config.toml
experts_per_token = 1
d_shared_expert = 0
hidden_act = "swiglu"
router_score = "softmax"
routed_scale = 6.05
balance_bias = true
vocab_size = 5123
norm_eps = 1e-06
learning_rate = 0.00727
batch_tokens = [32768, 65536, 131072]
max_steps = 5191
Below are experts of layer 9 (counted from 0) of a mixture-of-experts language model. Rows are named router (the router's row for the expert), gate (a neuron's input weights, with its number), up (a neuron's input weights, with its number) and show model dimensions 0-255. Each number is 500 + 50 x the weight over its row's rms, rounded and kept within 0 to 999. Numbers have three digits each.
Before each expert's rows: a language model's description of what the expert responds to. This comes from a sample of Wikipedia text that the model never trained on.

# expert 0
What it handles: South Asian name pieces. Word pieces inside South and East Asian names and places, plus "of" after place phrases, such as Shan-gh-ai, Utt-ar Pradesh, Singh.
router:494436466527420554477478660502496439521545451531495497530490537478580593552538497552577443492509496544519522485468567524567523475515498488529550594586473450549553576531510448543543495571476451556441486553466487478546400497530567466598477424552503483514502476531499514605511480490523557552505486459571439475517523499432484515523598396458475512537519603482467558504544470458458508565458529339460453457435539456510575559521469533574510490492575505424500515617425489525456450428544547516473494419439483554559435517380557531377468495529440419496500523478422506586484510492420519460453509501506481555526459430496547533475574520506491550487494525522488503444460471465500393469503509517474404364491503479561610557514450434456473431464504452574489526402587486544437478572561574
gate1:513561469478422472434497492450412435436480442508487506535568490517507462533520532527455482516548417536528446555499473516519501491523527524439569487493572573482490572558602547524553472481497514479455529538464428517509480588507492477554407550421473460539472351523453587415492554490479481437516507474540498522448520590534536594561541516536426543492435572485507516548539474479496497483569384475456560498481479513377486416462466503449510495532596493479506518467430531513459433540457436428529540504406472498508474407395463520490535491526549383469596558516513600520435431481562493483578468456560483395551517467480523465551356488423511431515571489542448524473492454463525501396489488521391464327520540571547418479544488453492434487467394449571548491468568512544493491495552487
up1:451442541551450479597451467495500417468606452592462492443591491440467426538513519452586512461420535522477533459589496482472377568411547509474513424480516505583523413539513505443438512469457512501513465363424450528447477639533519528431454591479499517508470419518534528491464619452544495584561480477479442451516527487607429462583505511499445533455572492505554565486488610560516487539594471504519586544468468440495522547465482539490506490506495455541528524526496480592569483515476496438463498570530534437440456456542557515542597426483547429487418527508573614467523526534507488504509456546504444511505539473517530564508532475528522601391457485407633461569417498468488507614478554506495501523488494543549465467502475509436471435461482480452438498515428451552568585538520483
gate2:451542605516568512522452531468460590472453557462469409451553490408486519512460442420549487466521504510505554574516501514513489513465577548517529473456561488535477394452502557501583456448469519535515470454448435481579577444549489537537481462499562410504517528557529547539510423435465492545444456480504508525520512458545451487559461423410623488422550468561455610433484511473548498572476457518516466475606544398637485454545448406471536459540487490620535558564574554513437531532469430457429438423502443449416505426479426478618531531489452503523504499472505523448415541604484336395520473397484523496444483487469467501456559535414503579392494530484527502463511541532517528485512447496464441473563523532466453501430480479534474549468477551465477422519576540540515478482449500
up2:481568509613398517440495568471521459533458511495529550536549477412472497550439554494555511568450435452443523494416452445537486485481573517623581524483475605485512496565505523417578445447525470470581543551487540510470543497560532545490511427531457570464520576519425558421491598548643454535573471438473537522546496431544554388556490474505443524541558459515478505501461395459442532495498475523560481509571509526449576604485500490438636446552525445519564510554548526482601531487552466475434593534509418468470599432484503378546538433496440422504518556473488482514457574525480530454550602512518454530540515481594487464492474539553553495471513494496505515488522521466428551628506453481460575471460417475450496425548576535532516531481497525570448419528443559533524471495478520
gate3:438536554488602527486539449543544532393573477509419513570483457506488422584556512583521389431515566508451459500553501555550492503490456483563489512429557425405521514444500591500500462508469429507476493481521518461467559494530454382544410533445433627555539496584512462388499531480520456471494534501450485488448562541427431511547498614474462644494572561400519504494549460440516568474511444466489460479496501442513491597478480544525524445475531512451508648574410541493458530538442559435507456522496446504505565497486527523481484531479624496587457485466502620455450515615549505465419476450478477481462518501559548576519511512520522502519541507554581527487501454484608460498574475542484473492493565454540493486518520425408489418474491412510437494544434502470617568472479483
up3:575486578462464460482462472548455463518500478552500576499567514461497481471460505459428559494497559491464483427518535528536484446539451549495425462535510509465481509527397465509502570609457620488514478456555507472501544431499450544489551443477541477325458501474511498569512448479469467517445512427543521522516508524436485521398559524496491511575431452531532496459448531594453493545456522529413447452378474460490501542515540400523458511533552536620500474450606488544549475485461475553469479514553536583513557482542460474494458504491533566434505573461479517542435481441397573527532429577558401409564485454514543490513657615500512521453483502516397519421516597505489589528539606505490553549461459487448554453442452539626552586537535587469535521448524526555494400479509473

# expert 15
What it handles: Compound pieces, infobox labels. Second-part pieces of compounds like skys-c-raper, kit-c-hen, clap-board; labels like Website, Length, Coordinates; and articles a and the after is.
router:572553472545479550535556569488494494533486468529527509554530480423512579582485442435519540558463533508514476384562523535456503475502495576537453442480525485497487421459469434512534498517454573557580410539490479518442450537531431499558451484422462635435456431530465505524496528442427436438455543509512357491487437586476439524572466465487513474474432522485471489537560495475464443479483566586461445443537483541508463455570503414554526543529556513491477466527535495491447508573477667515476509489418488430448431469473561465499473482478544494538532445494577595573588539529513477485573377502563528519552540514532457434491540560538532491378483605507519496468515526466619604407538516457593480420459527500430531467349581532519437494499493473471561567555446512534478551556483522
gate0:492553562474442391605485501514483469516525526508445613490475590462580540510509474504470444457507456409513482469491533448592511495458532469471521520428584566548489495493480539545457520503426519587521471464515480486458580413556502431558470432524521539461517539571528547513519568569529543424556353404509522615537557428468433547506489503471468538473517434464477440510449554418432650571544482521526504528493434562497567507656467517503495505480499518539482491463458428512471386477517419520475444485488463548571429483458382529471518600433558529567484507510494523509466518548542506457487514422575549454633380469527484569552498442465488436558519433534466457443537514451557537577470576505465416549508483518448480470466568443580445463451474515445503503554561466522478521517501565
up0:531414503510510508502469494515466520431505444538544374434567430560544483575470441389524405454490551631498574540489454463429464566486534468533490514541511503568533552492514489471455543548562491422519506471484487497540496559506414504564542534493508464517565489487445510521421483481441435427557506637528533439475572536530515545610486480443432533513464566456532546542495559549456375549505471459588545439495500460563566522406494527443472481573480500427436482545541467463516572493454532429504442519570422437380475568505501508452497461529432450480553567425575412479537530493442467451471513556411515622506524469457495557449480638468506524473437483529452475473516434568443399491512446591441467446521443511449480522468470505442572553475496463513487365475474475465510430538547454
gate1:441488508417481528472497534500456451597548433501529483518505519520501499416485525562528589547518564545442512493620591472523521499427537567368452534590495605417486463462442532479513483441515440517422536544455530470479524451499479450483403557574461494426444439487534526437553591450521531507495510397536511443538509408367475486436551514443498541523565435422535474420434539585598527508542550558517471438442511476551569465583473542616464420555526539420458483545490503533561530643474500491484547480545430475533481512407591451503558564390443494486501547483499479508414468568532535516508444514504488531493508567579518419393487545538531465503468552418476479492437531509545544435527372412499486548485518545519498540455482487502454489519527576514475460482581522442445490488489540
up1:478464494420488523494522553457470507539491405462505487494489520514526560440514576400470560458526499569534466463509534477614484542435497528393460509578401548431414381497526413453548412483527516434506510433449601531529492471500508429535465555505461557536503486530525438496603523431462445519518526490567515513444415430548513490554488591414490537528530514393531502435419532464606467422503511513506496459505554584525531513421500583452493487499488463510500425490349528455594409596454524469504480487538503441487521494567545449452541549435467442491549467461554493526480497598543516450452505457534467546536502581483484537476518557535431474464472540434572462432487510449439538544542387460528461429379568540551409511390541430549526488461499479493488478400519417516442540517422531
gate2:529489439475436647514442483560447518468566564488559523472508469502441465406466499462581489488489495556501419470492497538423507527589471598478519397449488452573583488464472512512524533450505471503567561425460486562559507501481597441528451510479554566527459545370512509551367554511533505501489550450473510531538566565546559461446454506485575415426585479486496477565535561545602478494422546510488438374573475463525546536491549527467452514536494457524484465408410505557528503544457553495562515546607536479489448488622544467558493470450587464493479466512456461451530535522463434444394512436469552476584546525409588454491472539472492431562437535576417463560503586509496572592515472537565483599514520464461543455567512570515473461535446456559543532510439521455517540497483515
up2:501458574452494535519514486460547393550448508472523563559494513604366517523610508465557478448528530520484543561477526547538416524473476512525528472533478471457423472414544529468503590425410482484511428526367478409395450520567544486468566511466543532547498470508532447539517529531538460520490497507508513593524430544558471424377557466623487586507498417450475486494590560543472520458606493520542469514426542492467492472504568431526476434506576529576499515484501489503490516509570460417397548558509430474449431474505467453576515534572589531486456592414419576576485438490503567531506495461507479524535513402527415533452466482519429536527612508548443503490452458528461565446504511511501488513610493506519482472568472504482458584487466543582492464411494483507372607523515483

# expert 1
What it handles: Prepositions after verbs. Prepositions and particles right after verbs or participles, before articles or possessives, such as on, from, into, after, to.
router:603555475549580529470487507515585529492463508409456489494517479490536508547533540507492465516491464491439443516497578624612538542442531566515460416489449466544548477474529585421604453593447532455539524542541452445459494480460508467494538570518561423494536499460508439488467446530519426438578476468496545530445493545482401554481479536588471477486522500441534421484477414503544594500482481510573476444454405554484497526510467503481479491492444537428424468520408502551501589512491483482535527610482451475472461460455451512380609555500555477508453582521496458477475514527583571491433509536568432474449458419505448521488603469463500566569483562494377553518526539367520632418531574419480495497574468505452498522524459615439457456524539505491455504433471427607531507509584531
gate1:430532446500520493535470436514449439513561459512499474571526541515490543514472459511456543495506512536505509579364540469545521439477491400526477442562531538474552402619460558486487520491462540513482578439513452503426528516515456578480484464547427503552419516486565545430463556481490549418611580430618448482386475493539549474398519533457473470437446529460546456458517616500612482529559467577481443538533575533480491585578497582496578548565564455506514594510485595607438540467494456490543508445602523516503474522453458477433552504518533454500531536501522611603511577505494486533484554448445520504534484542419452479457435455517537429461509515519537481530534509465527571446395419505513390401485491573541490588558503505449545471510440554528524535520491468490587557418448501
up1:488528547537651476473476526543411489499467416504502406505475466533611549482464511524491461565518541454465469514473538520525553505460432469398505496410536488508549410477488550492415491549548480424531556472568469456522640544491480567538542448439442487537490631459562431524443500547509490459569556471534553423531457512501506457636465603473510508480430588524462451447533517541472426454508532473418489572436486454448479507419521525498515485429435497435521520462380456499561629584517498494477487481507560492482519437477484448473489496520455507504504480528561567564568473391514533531497470488468483470496437466473404524404537532552544497522570551546455508484489526541510408494479494569616573470554562544510487439588525476508406491353597520606441466471488499557474465494463493
gate2:452452542451556436491572540517524508403436565552537487530552599483589431488561466542467491500473521570479570545562583567368539489523579517539450405510496458553594516543488503364550415454475502463547491471519502419481489508506526498497492449510477530512501504454497480468493439492542502460503478435456435474535482406510523445463478462431511463543466580633444531506473495591492462498400515457623560453537552501531524505436456511449515472484561551507465387542491469526429532440512493500537520610629473459483388520364509548543461569490541560491530407533600518470516524449506520542542421519476556477502507422462491489471615516507527468466595606457567525469487505554585525471581432517513439518518460494444516506568483442502465536433481576539462533485498579487523410418470444
up2:460468493415461532537444383530484523436551481515560628506549500440456444459506460542545426529462557538486625485540510416519499469557499463466488456448493458515462500550491474521543424444525501532542518419538444507508468533447395469586442535489501550494515574450455602471556466451543519588537460424576589515477407539473491465474467568464575434591498593521495438476563436532460532393458444497474580518593558524511515594452535433442520475486492478548450381458458437490531522459541430407505483565499547507485607421432467495481627497539537512579470431518492463486483438537517444469562560571526481457496569395591511482494498562580538447469543558473498537458545491529562544481543463582506486501438562528515488492530456507515497482492501400465564530555428461530386414496445514
gate3:511525520528564498505436521487501518461438589542552519485431463501532460542470555452471488473426464436494571505475550485491570547459568416563504446499528487492496490521462534471455457571493384481482467538488518404515471364524511541441545463510505516466492604398456478550509475497499653507524489441418456577500558447444500534457488485510534536579558482435457485331475438624519451578605493567544473557504492557445575554511471477530524479458533587392446556427494456522523482521437503490474497496549477520581572548482409579526555520488487468447505390483570497572433442457667551500499498403586510567507522488599525469521511480396525516525496524459578467540554543570485505565478539506536569529510413509521530432431538459496563511480476523521524443420562537544481512462443478
up3:467533567554490593519506509515502408485578525512515503507523544430419551470537455477540482483472460497504508507458510477533511518485483501385522551429514555559502446483444441521461518526492521502391539432567511502511568527472457522541534566637537472470477441531489524433395538492555446594433475485488515460550551567571462546468529461537440464442542460453505565623559622458500565399518463488443468490535445413488420465510521440513574530524494383551540455526508663357547545445488536460479491482429604430481511472494538459462470515617492506528519548459557541421540533612449552429507532523368459463597409489453446503511522549619451437523457465498535455443454515489568494542524470512446513445507475458490598535552574537469494497471499500491568484483498459531518452561557511